{
  "n_layer": 12,
  "router_score": "softmax",
  "router_z_loss": 0.001,
  "head_dim": 64,
  "norm_place": "pre",
  "init": "normal",
  "init_std_up": 0.0186,
  "init_std_down": 0.0,
  "beta2": 0.95,
  "lr_head": 0.014,
  "schedule": "wsd",
  "decay_fraction": 0.841,
  "final_lr_fraction": 0.0,
  "seq_len": 512,
  "doc_mask": true
}
Below are experts of layer 5 (counted from 0) of a mixture-of-experts language model. Rows are named router (the router's row for the expert), gate (a neuron's input weights, with its number), up (a neuron's input weights, with its number) and show model dimensions 192-255. Each number is 128 + 24 x the weight over its row's rms, rounded and kept within 0 to 255.
Before each expert's rows: a language model's description of what the expert responds to. This comes from a sample of Wikipedia text that the model never trained on.

# expert 53
What it handles: Final pieces of foreign surnames and taxon names, often after umlauts or z, such as sson, sen, inae, än(en), as in Häyhänen and Bläsi.
router [122  94 115 107 110 134 112 118 131 146 143 204 119 122 121 145 168 162 146 117 148 139 112 125 158  76 164  98 103 137 100 109 184 152 103 120 101 133 154  95 137 157 123 108 131 125 117 117 137 183 142  97 119 137 121 122 144 138 148 154 139 142 163 107]
gate0 [ 89 106 165 109  97 171 120 127 134 139 136 143 116 130 121  65 173 131 114 146 129 161  99 136 162 139  93 142 127  92 136 117  70 122 169 119  96 116 160 126  97 132  89 148 142 136 103 102 101 167 109 111 114 107 102 120 142 163 143  92 148 138 135 140]
up0 [153 119 147 131 161 124 134 107 147 120 111 117 146 100 129 166 116 146  97 109 108 121 153  90 134 118 157 150 119 161 159 135 205 132 121 153 199 111 135 133 113 123 128 125 138 108 150 148 151 141 159 157 135 173 150 122 121 123 185 103 128 170  94  90]
gate1 [132  82 130 129  78 160 123 102 141 126 147 159  74  88 159 143 159 137 109 125 166 144 113 134 131 157  95 117 122  95 147 140 125 114 154 114 156 127 154 109 126 100 139 109 152 120 109 126  73 161 134 138 200  84 156 136 120 108 135 116 153 171 131 148]
up1 [140 149 116 155 168 122 134  61 118 155  81 164  69 132 149 111 160 138  89 125 154 131 111  82 133 121 130 145  95  91 115 146  95  96 135 111 151 110 141 143 123  84 148 107 134 103 108  81 157 154 118 130 164 121 157  96 126 127 121 122  95  87 144 157]
gate2 [123 133 137 146 138 122 146 119 129 134 139 147 148  88 143 108  76 137 121 128 150 159 164 148 120 120 128 135 120 129 154 178 134 133 134 119  99 132 126  97 122 140 149 170 103 140 119 111 142  89 154 176 190 107 141  92 132 118 122 117 124 106 152 147]
up2 [ 92 121 129 171 156 131 126 135 158 135 151 140 143 123 105  78 142 126 133  68 136 125 163 123 154  92 169 141 116 136 147  98 109 142 151 183 114 137 112 143 107  94 123 127 131 138 111 126 110  97 144 130 129  69 130 103 113 160 140 147 123 130 150 141]
gate3 [ 92 115 136 109 129 134 158  90  83 123 113 140 117 186 121  96 132 117 137 119 113 159 128 156 114 106 124 128 123 124 111  76 157 101 102 123  97 118 118 115  75 130  93 109 103 124 133 116 109  99 101 148 159 110 140 131 110 162 148 112 136 155 113 159]
up3 [114 135 181 114 121 133 138  89 127 139  86 118 110 133 111 149 140 117 124 138 100 151 105 117 163 149 111 128 155 133 131  94 133 123 117 133 124 121 116  85 124 140 119 101 104 115 105  91 176 101 127 147 155 172 105 139 104 115 156 140 151 160 133 126]
gate4 [116 120 103 102 115 140 100 130 128 127 140 128 151 164 114 158 163 134  98 143 102 127  86 129  99 127 142 140 135 189 104 112 126 109 120 141 134 158 139 149 107 168 111 155 107 159 160 112  99 150 135 125 134  88  97 111 116 132 131 123 162 118 161 123]
up4 [116 152  96 130 128 107 152 117 132 140 113 125 135  89  85  87 138 148 124  89 120  89 144 118 116 161 123 114 124  97 123 156 146 134 144 119 153 142 124 134 105 135 101 119 179  89 115 120 156 141 144  90 123 110 127 100 152 144 129 127 149 107 131 145]
gate5 [ 86 120 146 147 102  94 144 139 133 154  95 160 100 132 158 126 150 147 111 146 117 130 142 135 111 119 122 125 125 102 117 104 116 105 113 109 178 106 139 142 143 163  99 139 130  90 128 117 155 144 180 115 108 116 119 104 129 105 117 139 133 140 125  97]
up5 [173 126 121 105 140 193 109 109 159 128 156 126 154 126  93 116 125 121 124 119 147 137 126  98 117 178 187 134 160 142 139  89 111 148 144 175  90 161 126 113 146  92  97 129 109 127 140 176  96 142 118 142 132 127  98 151 159 142 116 146 180 115 142 158]
gate6 [112 143 150 115 120 154 129 146 101 110  84 139 132 174 135 122 173 154  91 102 104 118 105 160 145 128 149 134 122 153 149  95 101  96  73 118 172 124 149 121 121 146 134 126 158 102 103 165  81 118 159 117  79 123 164 127 141 119 153 190 141 135 114  97]
up6 [108  76 164 153 111 136 135 129 127  90 140 121 152 112 163 118 144 118 157 121 132 153 137  84 101 134 154 136 116 104 149 149  96 111 158 153 120 163 122 140  94 120 137 109 115 132 122 154 123 124 148 105  96 124 133 152 134 114  93 153 109 125 137 114]
gate7 [115 145 131 130 131  97 110 130 141 120 152 147 105 128 139 144 137 140  91 118  73 130 119 162 112 157  78  86 129 165  59 143 141 160 119 125  80 133 114 130 132 113 130 148 132 143 127 153 161 184 114 143 149 138 173 132 138 147 143 111 141 137 147 157]
up7 [173 119 153 121 110 124 119  98 196 141 110 146 130 150 155 176 101 135 157 118 105 154 145  94 159 144  87 136 123  96 153 127 157 173 170 118 156 121 153 136  96 135 113 147 140 117 138 137 140 105 154 141 144 122 113 125 126  59 135 104 139 126 110 184]
gate8 [141 101 124 169 131 106 101 169 114 123 157 170 121 110  91 124 182 135 147 102 122 134 167 143 121 103 145 101 131 157 161  61 145 104 177 150 117 136 115 134 128 161 103 132 159 119 127 116 159 132  96 132 107 114 119 137 113 172 144 177 116  99 164 134]
up8 [159 126 113 148 110 109  97 128  82 106 166 129  93 116 137 117 149 110  77 107  88 107 166 109 123 122 113 119 157 147 127 123 107 130 142 147 105 140  76 140 104 144 138 124 160  95 130 117 210 108 118 134 108 111 106 162 100 105  88 113 147 124 158 133]
gate9 [175 134 147 104 161 174 116 113 119 143 102 162 137 150 129 147 115 121 167 118 133 143 125 153 134 149 120 126 114  95 120 100 164 151 141 120 137 123 128  95 154 123 138 100 132 140  79 111 183 107 109  89 118 146 109 116 141  65 148 155 129  79 125 144]
up9 [139 100 120 175 147 113 145 151 141 125 126 153 146 101 110 151 106 164 103 119 151 122 127 153 117 118 149 100 105 165 124 102 156 141 130 164 143 111 136 105  99 107 125 141 127 101 157  83 157 138 141 159 117 121 133 100 128 187 157  88 118 140 135 115]
gate10 [142 151 139 127 143 120  84 142 134 112 127  85 113 128 149 150 100 113 169 129 149 131 143 127 182  87 115 130 125 143 157 130 125  91 122 101 170 117 109  84 151 123 152 124 126 147 124 185 114 138 121 136  99 117 185 130 142 118 129  96 109 165 160 128]
up10 [137 152 154  77 124 163 157 120 109 130 137 101 118 105 144 159 131 144 133  90 141 153 124 158 144 112  73 109 137  94 130 111 147 102 115 139 141 122 120 134 109 153 118 129 142 128 130 107 115 166 116 130  94 148 129 138 145  93 137 107  96 138 113 153]
gate11 [ 99 136 148 140 126 147 129 120 151  93 164 139 106 111  76 129 162 141 120 157 105 123  95 132 115 100 150 111 141 141 112 139 168 130 113 158  90 129  99 132 135 160 135 111 177 118 113 136  87 136 150 155 149 114 106 143  87 112 112  90 126 120 138  71]
up11 [ 77 127 141 158 142 121 139 139 105 131 124 141 125 147 168 185 174 134 112 133 144 124 129 121 154 115 100 129 105 134 106 116  80 141 137  90 123 132 117 123 132 108 134 157  79 122 128 131 136 112 109 112 122 122 142 133 131 121 129 140 117 109 169 144]
gate12 [137 149 147 124 143 113 118 142 145 150 108 133  96 135 143 133 101  95 101 132 170 120 138 136 112 127 128 134 116 123 133 160  69 133 143 150 138 123 110  94 105 110 132 115 112 129 120 148 101 136 140 104 116 152 148 106 150 109 114 106 182 153 123  95]
up12 [149 132 114 107  79 163 108  92 152 109 108 123 140 117 128 129  69 106 109 147 131 135 129 108 130 118  75 128  98 121 122 145 120 154 153  92  72 136 126 150 129 114 153 156 128 118 135  85 218 116  95 147 136 159 168 117  97 147 138 145 183 125 127 110]
gate13 [157 118 115 115 130 117 136  98 121 148 117 169 130  81 170 151 125 118 123 136 117 132  58 118  86  65 167 133 109  86  98 111 140 122 142  97 177 104 153 119 121 133 118 108  92 170 160 108 151 159 184 114  57 146 129 123 120 113  90 133 135 124 162 166]
up13 [ 95 120 147 119 168 149 144 147 123  65 126 133 152 159  97 166 135 132 133 106 127 127 158 159 119 151 121 107 146 159 114 107 174 153 123 143 112 162 104 113 102 125 132 112 146 119 107  59 158 112 155 123 172 131 116 103 124 123 117 143 170 120 126 155]
gate14 [123 165 118 122 140 121  79 143 110 155 139 111 146 107 137 123 122  93  79 124  86 102 130 152 181 108 122 125 128 137 140 133  92 142 133 130 133 151 157 125 140 147 133 144 178 138 101 119 154 111 164 104 104  91 152 109 171 134 135 136 137  89 108  85]
up14 [104 123 116 126 141 118 115 109 142 134 118 181 166  96 112 144 146 177 188  79 154 110 101 136 103  83 136 120 117 135 129 131 108 136  84 102 187  96 134 108 160 137 135 103 142 126  93  98 139 154 138  73 114 102 109  67 131 147 148  87 165 130 162 138]
gate15 [100 143 129 127 144 111 108 123 127 139 130 165 131 130 112 103 195 112 130  92 115 115 150 104 129 131  81 133 102 152  71 136 136 115 135 150 135 103 130 112 142 148 115 103 153 125  98  99 130 155 117 130 131 119 121  93 131  82  51 158 113  98 116 130]
up15 [113 126 103 123 139 140 134 138 161 165 112 148 142 110 178 130  72 116 184 159 143 132 134  96 113  90 120 104 127 117 103 118  99 135 155 113 137 125 106 123 136 100 116 143 111 167 142 167  95 111 129  76 102 179 139 119 141 139 141 113 115 123 114 131]
gate16 [129 151 150 121 154 158 157 161 166 173  75 129 145 120 107 141 133 146 182 129 135 112 101  89 125 155 153 131 111 125 147  93 180 108 127 127 103  93 142  96 149 151 152 153 117 124 130 125 105 103 153 115 116 101 141 132 183  86 151 163 122 145 142 150]
up16 [192 108 147 133 132 151 122 129 183 113  85 146 145 134 127 181 138 134 167 149 142 110  97  90 107 136 127 148 119 125 166 171 140 127 141 100 159 137 111 130 128 162 125 126 135 107 144 122 125 121 127 141 149 118 151 106 134 128 109 129 158  96 139 163]

# expert 43
What it handles: Forms of be (was, is, can be, had been) and adverb endings like -ally, -ely, -fully completing words, as in genetically.
router [126 122  96 127  99 148  82 105 121 115 138 159  96 121 139 161 156 156 139  87 151 151 129 146 148 114 153 144  77 127  96 118 128 143 102 108  77 146 163  95 133 127 118 130 124  94 151 132 144 194 131  89 113 168 117 118 128 148 142 157 122 151 153 105]
gate0 [141 161 139 114  86 146  75 147 138  98 149 123 177 133 127 127 146 134 141 173 123 144 118 146 139 136 133 113 161 186 105 142 162 133 155 121  82 142 133 106 121 120 126 139 158 125 117 139 179 134 100 143  96 160 163 111 134 182 124 124 145 165 139 132]
up0 [111 135 128 114  86 161  83 153  89 122 162 121 116 104 121 154 137 153 109 140 134  99 106 129 150 178 146 122 132 172 120 168 162 108 169 145 126 144 111  91 122 116 136 140 125 150 109 121 154 135 128 158 116 151 169 102 119 141 130 124 111 141 131 144]
gate1 [113 121 111 119 116 143 125 144 113 111 123 160 107 144 130 162 152 112 150  73  90  95 103  69 141 111 124 132 118 103 137 139 151 157 113  73 120 118 119  98 140  96 132 107 144 102 156 161 123  98 114  81 184 141 161 127 172 137 139 169 120 134 133 117]
up1 [110 136 108 191 163  88 147 149 163 113 125 111 123  95 100 128 142 138  92 131 126  94 180  92  90 102 124 140 106 153 131 127 135 179  86 137 146 140 135 112  84 125 121 106 144 140 145 134  92  96 146 139 155 174 102 107 131  88  90 112 135  94 100 146]
gate2 [ 90 147 113 133  95 126 148 122  96 124 122 143 125 132 158 123 138 120 174 111 116 138 150 108 144 125 143 145 122 147 122 133 161 101  92 125 134 158 174  98 151 109 126 109 139 140 112 145 125 113 171 128 121 176 105 152 107 140 149 111 125 145 137 109]
up2 [117  95 152 109 125 125 139  93 123 100 108 121 143 107 124 120 124 162  97 103 173  99 137  77 128 110  77 183 112 131 140 137 116 150 159 190 185  91 104 122 138 134  91 124 165 139 127 123 135 120 123 123 126  98 135 142 152 128 136 114 132 143 127 141]
gate3 [148  94 131 142  96 116 107 130 140 142 142 133 142 119 120 141 107 132 135 150 167 171 137 117 161 102 151 167 155 134 124 140 128 128  98 150 101 121 113 124 114 127 137 107 149  95 119 124 127 107 127 138 121 131 124 114 101  74 138 103 132 101 133 168]
up3 [ 95 134 150 140 110 187 122 102 117 111 142 148 159 114 111 126 150 153 131 142 144 137 123 112  75 129 173 150 108 130 100 168 116 119 119 158  79 120 144 153 143 152 167 142 113 134 117 147 135 102  89 156 134 111 126 113  98 136  83 140 132 102 131  78]
gate4 [127 146 117 113 154 138  84 147 136 132 132 126 136 162 142 112 175 109 117 106 183 166 107 142 133 137 155 112 142 147  93 124 101 122 137 109  47 159 146 105 104 126 120 130 126 135 144 110 162 109 115 112 163 105 102 123 109 144 120 157 180 141 100 154]
up4 [ 91 126 152 127 165 167  99 123 129 154 154 129 109 136 163 123 181 141  78 100 154 115 140 109  99 127 126 121 125 168 173 101 131 117 126 111 110 163 145 125  93 144 118 137 139 148 115 116 136 158 146 138 176 156  94 103 128 118 121 140 146 127  98 104]
gate5 [ 65  90 125 145 101 195 136 132 124 130 156 147 137 115 132 103 104 130 100 169 105 146  84 157 124 121 144 142 107 108  93 117 112 151 117 129 114 144 134 154 131 107 132 146 167 115 122 131 175 106 119 136 116 160 119 135 149 161 149 154 105 138 134  67]
up5 [144 155  93  79 105 101  56 129 102 176  91 136 108 122 103 128 132 144 117 114 142 161 149  98 126 144  86 110  77 128 130 158 128 110 174 112 160 189 105 116 168 145 113 130  86  81 196 124 103 134 147 108 142  82 137 147 134 109  90 109 161 127 175 149]
gate6 [125 115 159 141 119 142 129  70 115 115 147 107 128 154 124 165 113 101 157 129 115 120 141 177 188 140 124 108 153 117 135 132 155 120  99 160 123 109 141  74  88 125 129 139 138 121 105 163 122 193 168 149 116 130  98 171 112 165 152 168 141 122 131 149]
up6 [143 146 144 124 136 122 149 172 147 120 118 113 106 105 150  95 175 152  87 149 122 123 104  69 152 163 113 110 158 153  85 161 162 142 104  93 173 109 137 102 140 108 127 135 116 128 132 125 118 130  99 129 181 150 159  70 138 144 137  90  60 127 144 110]
gate7 [118 101 103 137 124 160 155 105 101 100 133 138 135 151 148 100 145 130 130 105 105 132 137  85  85 191 110 138 118 176  73 125 111 145 141 120  55 158 165 142 113 140 127 110 146  91 151 148 149 147  91 130 122 156 123 100 123  99 150 104 181 181 124 136]
up7 [165 132 131 135 119 122 120 139 130 132 114 138 142 110 114 133 106 149 126 128 171 137  96 169 158 118 130 123 157 135 157 119 129 143 116 145 155 112 100  88 153 135 130 167 180 139 112  68 127 140 133 137 101 136 103 156 184 118 149 170 101 108 137 154]
gate8 [150 163 118  99  86 131 137 169 176 125 141 178 149 118 145 106 143 148 162 149 161 143 149 155 150 133 152 128 110 128 156 143 107  91  93 103 111 141 173 117 101 104 157 136 122 110 100 128  95 132 149 132 135 101 162  90 154 118 131 172 144 164 122  79]
up8 [149 150  87 124 163 124  95 109  92 112 125 121 106 140 119 142 115  86 146 127 111 128 104 137 106  98 166 122 127  94  93 157 113 108 122 124 146 131 115 130 160 170 118 122 135 107 100 126 114 106 118  89 135 140 105  94 113 112 101 140 120 110 112 142]
gate9 [153 136 100 127 119  71 126 104 180 167 145 142 103 133 164 127 144 129 131 145 112 120 125 163 114  61 128 139 142 162 192 116 174 141 117 150 175 123 148 108 125 144 150 113 146 112 149 144 138 132 114 141 144  78 111 147 141 148 141 125 102  90 202 127]
up9 [115  93 112 122  98 128 101 115 157 117 114 134  93 124 142 165 150 130 140  94 121 132 142 144 121 125 166 115 139  95 114 142 120 124 153 122 120 155  75 111 129  99 130 155 129 112 118 124 109 118 131 106 155  99 125 119 120 105 168 162 173 141 115 171]
gate10 [ 85 123 122 127  96 158 143 125 107 135 108 146 102 121 111 133 105 174  99 129 140 132 109  82 124 136 128 111 112 143 113 135 131 127 154 144 114 163 127 117 153 130  99 148 139 125 156 155 163 111 136 144 131 131 104 125 126 172 145  79 115 171 112 150]
up10 [137 119 131  92 146 136  86 161 141 148 152 135 159 159 129  98 126 158 125 128 144 138  92 155 155 121 148 107 136 135 138 155 131 123 100 118  86 119 135 110 184 114  75 150 157 149 172 115 156  88  96 153 138 134  95  67 144 126 131 138 164 135 153 124]
gate11 [150 146 129 128 143 123  87  86 113 118 138 131 125 111 153 109 160 143  93 114 110 125 127 141 146 180 122 157  97 115 137 108 143 154 125  95 183 114 114 133 122 106 164  97 120  95 173  96 127  84 119 101 140 110  96 112 109 115  76 160  92 145 122 157]
up11 [152  96 119 144  88 136 131  83 117 155 139 130 132 159  98 144 135 130  91  91 169 121 128 123 193 115 123 124 107 130 152 153 135 112 162  85 111  95 134  88 112 116 107 121 144 140 119 111 155 154 167 140 116 154 138 102 152 116  93 164 106 127  96 190]
gate12 [112  70 121 153 145  96 118 137 118 126 130 143  90 141 150 113  90 177 104 107 149 154 102 148 130 166 154 117 125 118 111 122 122 138 142 115 132 150  87 133 154 157 123 103 119 147 139 146 155 104 121 170 104 127  58 147 148 158 133 120 167 141 133 148]
up12 [135 144 103 136 176  85 119 104 129 141 154 138  82 145 147  91 146 128 106 147 137 155 160 120 118 110 138 140 100  75 138 115 154 144 146 115 148 131  94 125 131 134 132 126 139 140 136  97 140 112 100 117 125 131  94 165 141 153 103 156 175 132 125 165]
gate13 [127 123 159 146  87 153 150 139 117  98 100 126 164 134 132 156 161 138  86 120 165  88 139 154 177 143 132 153 119 103 152 114 115 161 120 110 129 118 160  97 139 101  90 119  89 112 162 140 162 158 118 113 170  74  82 126 130  94  97 146 117 124 119 151]
up13 [117 125 144 157 124 150 149 145 136 102 120  99 112 136 124 165 143 108 175 100 179 109 128 197 152 132 131 131 143 153 143 136 101 144 123 134 165  98 141 104 125 120 115 115  98 149 178  99 160 140 108 122 136 104 147 105 123 135 122 121 140 109 141 170]
gate14 [120  86 135 111  84 118 144 142 113 114 147 132 165  68 157 100 107 150 174 136 119  95 118 118 118 105 195 109 138 162 138 116 130 143 148 143 104 125 102 110 154 122  84 165 131 136 188 145 150 151 133 137 114 138  63 130 157 172 122 122 124 133 119 100]
up14 [108 139 138 119 145 132 118 116  83 149 143 112  91 113  78 142 104 148  65 122 108 145 133 151 145  56  83 118 134 150 151 103  94 150  65 147 164 104 150 156 124 127 162 123 136  98 100  84 158 128 106 153 155 126 143 132  85  90 136 116 138 138  95 127]
gate15 [126 167  80  72 114 108  92 130  95  51 150 122 138 129  95 118 112 116 135 131 109 120 138  95 134 138 120 148 126 168 109  87 135  98 117 117 111 105 128 141 153 123 130 155 154 104  91 135 172 144 129  76 164 126 112 126  85 153 141 135 152 184 111 146]
up15 [115 123 118 139 148 114 105 115 180 132 141 115 175 129 148 168 150 149  87 172  97 155 128 131 147 127 153 115 113  78 128 143 141 135 131 102 103 111  83 100 108 145 145 146 151 106 126 121 150 100 139 174 157 128  90 123 165  82 134 191 121 101 153 115]
gate16 [101  97 128 116 103  91 142 117 130 121 136 118 167 137 132  95 119 151 101 129 156 146 103  97 148 140  91 114 119 125 116 117 160 138 118 118 143 143 163 107 118 183 127 119 128 127 160 123  69 136 149 131 136 123 128 166 118 114 148 139 109 147 135 140]
up16 [121 111 196 130 186 152 137 135 117 171 114 112 112 114 151 150  89 103 114  92 112 104  87 134 156 151  80 143 118 118 127 152 129 117 135 146 135 126  96 111  52  70 118 147  89  91 131 130 155 129 134 115 115 145 130  97 115 115 119 158 166  93  94 155]

# expert 26
What it handles: Inner pieces of Scandinavian, German and other foreign names, such as ss in Johansson or Carlsson, ig, ens; also success, discuss, dismiss.
router [138 117 121 107 110 130  90  96 150 146 156 182  90 125 109 165 159 133 153 110 147 164 108 119 156 111 182 115  85 115  80 105 155 155 130  95 121 136 136 104 154 136 100 121 139 102 143 121 140 163 101  83 123 127 118 113 152 132 158 140 144 135 164  95]
gate0 [149 140  95 157 145 130 108 118 121 102 129 164 148 162 126 112  88 114 142 127 136 137 118 134 166  99 136 119 118 101 148 137 140 147 147  78 120 115 158 102 143 138  91 107 134 143 119 117 147 122 150 117 107 149 163 125  96 134 152 156 160 122 167  96]
up0 [130 111 130 106 137 126 111 120 142  95 134  78 134  94  93 137 126  98 120 148 131 137  94 110 112  97 116 166 118 101 131 119 129 102  95 169 121 107 118 139 113 114 130 181 123 127 110 103 110 109 182 143 144 141 164 119 118 161 148 131 137 116 100 121]
gate1 [ 99 123 151 158 142 132 137 117  77 142  99 133 106 110 137 141 172 121 137 124 135 142 122 128 122 104 165  76 115 189  88 154 105  91  99 145 136 105 118 147 135 154  77 116  90 110 165 141 127 146 134 108 112 157 104 131 135 125 190 131  83 140 147 132]
up1 [119 134 108 111 125 161 150 145 132 134 139 109 109 112 165 127  90 155 131 129 100 117  98 118 131 119  83 144 125 125 169  98 113 191 159 147  80 130 149  99 104 119 113 137 104 153 137 146 136 163 131 168 128 143 120 147 118 130 104 147 153 127 137 108]
gate2 [134 163 139 131 115 132 125 177 148 139 109 130 139 122 144  91 123  95 124 108 120 120 190  71 153 106 127 122 124 164 120 118 139 153 129 150 133 131 135 116 102 119 103 122 100 127 158 185 121 143 147 119 145 148 156 115  92 163 119 137 143 173 165 111]
up2 [ 83 103 132  82 134 105 138 157 122 156 127 129 111 176 140 136 125 151 114 168  75 129 174 134 181  82  91  98 135 165 162 135 168 106 128 129 138 106 128 148 158 160 111 146  99 121 133 122 177 113 138 147 108 125 117 150 109  97 124 110 105 125 123 122]
gate3 [ 68 127 142 120 104 144 158 145  75 161 110 160 156  94 128 122 146 148  96 135 114 128 128 132 137 150 141 113 118 119 131 127 125 113 202 134  99 157 135 110 160 184 109 137 109 135 110 100  89 128 117 133 123 110 145 116 141 141 127 121 126  98 134 146]
up3 [125 108 147 143 104 150 157 125 112 151 124 120  86  88 149 144 139 118 114 141 143 161  98 127 113 151 101 134  84  88 156 156 130 161 126  96 129 113 146 133 101 110 192 109 128 107  87  61 142 147  97 104 142  79 148 159 127 134  93 123 106 159 107 105]
gate4 [154 114 147 128 121 153 139 112 118 152 127 122 132 125 125 151 120 132 103 106 118 171  93 100 123 119  74  88 138 134 118 124 154  79  99 135 122 135 122 106 121 117  93 123  98 126 141  82 173 153 121 153 106 100 153 150 130 148 104 100 165 119 129  91]
up4 [130 121 130 157 109 104 128 111 149 156 116 120 116 113 126 125 151 128 152 140 120 129  67 109 115 104  79 136 121 153 124 135 142 135 111 153 104  88 145  76 109 141 131 107  95 111 151 153 144 130 154 106 114 143 164 147 111 190 113 128 134 127 116  78]
gate5 [ 97 117 138 125 164 114  62 121 125  95 129 114 115  85 119 177 119 140 138  97  93 117 135 138 153 155  99 123 147 159 152 144 115 142 118 114 144 135 119 118 120 129 133 118 117 119 133 111  73 130 120 144 106 114  87 142 157 137 113 163 138 127 165  92]
up5 [128 128 125 133 101 109 178 118 107 104 152 116 131 131 134 147 117 106 110 135 104  69 100 173 178 183 112  88 187 163 133 103 153 137 104 170 115 130 123  87 182 148 154 137  88 141  89 107 123 157 119 126  99 126 119 159 151 128 125 132 127 133 136 137]
gate6 [111 138 109 121 160 111 124 172 147 155 134 156 126 152 121 115 112 128 117 101 107 119 138 145 112 123 131 135 118 150 111 107 145 125 126 122 151 124  97 159 157 215 139 127 125 117 121 170 158 145 120 110 166  77 104  97 138 114 179 141  96 151 149  76]
up6 [147 145 135 130 134 142  70 104 123 114 154  99 119 145 110 135 103 152 133 114 129 144 140 147 105 168  83 166 146 139 126  96 196 119 156 155 161 137 157 176 113 157 113 127 153 117 112 120 185 137 147 131 154 109 125 162 112 207 154 104  54 126 159 100]
gate7 [139 174 108 163 143 133 107 119 127 112 137 111  82 113 109 155 155 117 134 140 130 126 110 143  88 110 136 172 103 124 136 120 109 164 126 112  87 109 138 141  69 159 150 132 128  92 103  87 113 178 134 148 136 165 179 127 123 114  49 114 188 162 106  98]
up7 [102  97 131 109 140 130 142 106 120 152 128 167 115 129 151 103  95 176  88 108  60 164 124 153 136 190 150  72 105 146 100 101 145 124 140 133 135  89 129 116 158  84 146 153 151  75 106  97 155 118 138 132 120 120 108 145 143  97 136 118  96 150 126 128]
gate8 [ 96 115 135  94 152 138 160 100 121 158 133 145 104 149 117 148 163 144  92 129 144  90 146 148  71 112 130 138 100 152 112 117 119  99 135 131  98 147 105 103 135 139 124  90 151 131 154 118 137 140 101  92  97 182 126 146 108 138 115 122 100 145 114  93]
up8 [114 127 156 122  96 128 130  86 113 157 135 115 138 129 129 136 132 149 123  98 162 140 134 129 146 158 127 125 139 109 102 123 148 158 125 128 127 142 156 193 146 145 113 157 142 101  73 117 114 159 167 122 153 135 134 167 151 124 122 124 139 128 133 133]
gate9 [106 124 115 140 134 129 164 118 120 157 110 145  92 115 150 158 128 105 116 152 104 137 103 115 132 154 137  84 102 137 101 123 127 104 135 120  77  90 122  93 117  95 115 131 117 124 131 103 128 158  96 117 149 134 115  92  96 170 132 137  98  84 100 144]
up9 [124 106 117 167 113 140 147 167 124 151 114 149 139 127 118 141 130 127 132 130 135 125 110 142 159 154 160 151 125 115 142 128  68 161 107 139 120 135 133 155 123 135 108 115 126 181 157 158  74 134 105 135 114 142 131 125 122 182 108 167 128 158 133 127]
gate10 [119 152 103 119 133 120  95 135  91 163 104 147 103 100 104 128  78 126 118 150 173 153 104 110 112 130 145 108 138 142 149 133 144 139 118 105 136 150 170 116 152 117  85 100 119 118 129 153 107 141 108 147 154 141 148 100 159 131 136 134 144 130  96 101]
up10 [ 90 101 112 118 138  77 176 144 121 121 165 103  81  93  91 125 120 105 130 133 110 176 112 117 104 133 118 163 120 162 154 133 125 132 139 145 123 149 142 147  82 170 138 117 129 121 116 166 164 135 138 124 153 151 146 115 141 162 118 109 170 136 100 137]
gate11 [132 136  88 108  59 124 173 155 141 129 115 167 113 118 145 135 135 159 107 106 150 131 128 119 105 111 145 122 110 145 111 142 192 113 105 110 112  97 147 113 136 130 134 109 110 153 135 101 109 146 109  95  74 152 128 139 110 147 103 118  77 138 122 133]
up11 [140 123  97 130  85 144 130 131 160 138 121  98 126 152 111 125 113 152 168 115 112 136 104 130 150 109 155 141 154 126 141 133 146 149  98 172 116  82 133 101 108  92  93 138 133 144 134 114 113 117 157 134 105 148 141 130  67 149 118 117 132  91 153 106]
gate12 [122 100 144 131  99 109 124 120 125 112 140 152 139 149 117 115 124 136 101 163  84 128  92 134 128 130 161 101 117 157 125 124 130 133  82 124 132 126 166 115 167 146 101 117 111 134 103  98  93 135 138 186 121  99  81 158 115 138 139 115 141 152 138 132]
up12 [168 133 133 134 142 142  76 108 132 123 126 139 135 126 153 100 109  97 160 161 113 130 169 146 160  83  84 114 163 109 148 148 155 105 141 103 155 164  88 106 116  98 112 109 136 103 129 134 129 111  99 136 122 143 168 122 142 192 110 103  83 118 153 121]
gate13 [178  99  88 144 140 106 168 112 159 116 134 144 108  94 162 109 174 114 179 147 120 157 150 126 171 147 202 102 116 126 110 129 138 128 145 143 128 146 134 140 114 119 132 123 125 120 110 134 119 160 137 134 124 116 113  95 133 113 163 127 104 122 159 135]
up13 [164  87 111 173 153 103 150  89 131 159 135 148 128  92 116 111 130 146 130 145 120 167 152 147 129 118 144 129 111 147 139 133 131 139 125 124 152 123 116 102 103 110 136 125 111 103  90 126 151 137 154 118 118 149 126  93  96 121 127 133  95 134  87 112]
gate14 [124 155 127 109 111 140 182 168  98 138 121 121 153 110 152 100 111  86  69 174 148  98 109 128 165  95 135 119 133 112 122  96 121 116 151 122  91 117  92 132 166 131 110 145 105 115 140 137 125 142 155 121 161 119 180 114 150 175  99 109 106 174 126  98]
up14 [142 114 130 122 196 100 142 133  85  92 122 133  81 141  88  73 107 151 148 132 130 107 138 149  95 145  86 112 131 112 135 131 126  87 137 103 104 154 135 160 114 111 106 103 177 130 127 124  65 121 127 117 128 148 125 125 112 144 170 137 125 115 120 148]
gate15 [108 107 102  78 103 113 120 133 119  95 105 129 105 122 147 126 132 162  79 123  85 118 168 100 143 166 150 121  85 136 136 162 115 146 122 161 108 119 176  84 121 135 122 146 164 106 136  88 132 146 106  85 151 103 124 143 147 124 103 115 156 147  97 121]
up15 [135 107 110 146 133 105 130 142 127 139 134 101 155 112  92  92 145 145 117  79  68 125  88 103 122 152 113 185 102 172 110 137 136 118 130 110 131 134 140 157 154 149 115 139 110 144 128  91 138 130 132 148 100 115 140 140 131 115 135 142 119 140 123 110]
gate16 [102 155 160 126 153  88 148 153 101  91 151 145 125 148 102 140 149 102 101 146 117 118 133 108 135 148 142 152  96 114 109 129 115 128 129  97 148 138 119 159 140 162  88 170 116 153  81 131 140 137 126  54 140 125 145 145 144  94 140 102 134 111 121 118]
up16 [106 124 140 113 115 154 174 131  83 126 119 118 124 129  98 165 112 101  99 108 118 160 167 137  75 109  97 116 139 102 107 157 107 121 131 144 145  86  82 117 102 153 141 142 139 112 100 123 169 113 117  78  84 164  83  87 159  92 122 144 112 133 146 121]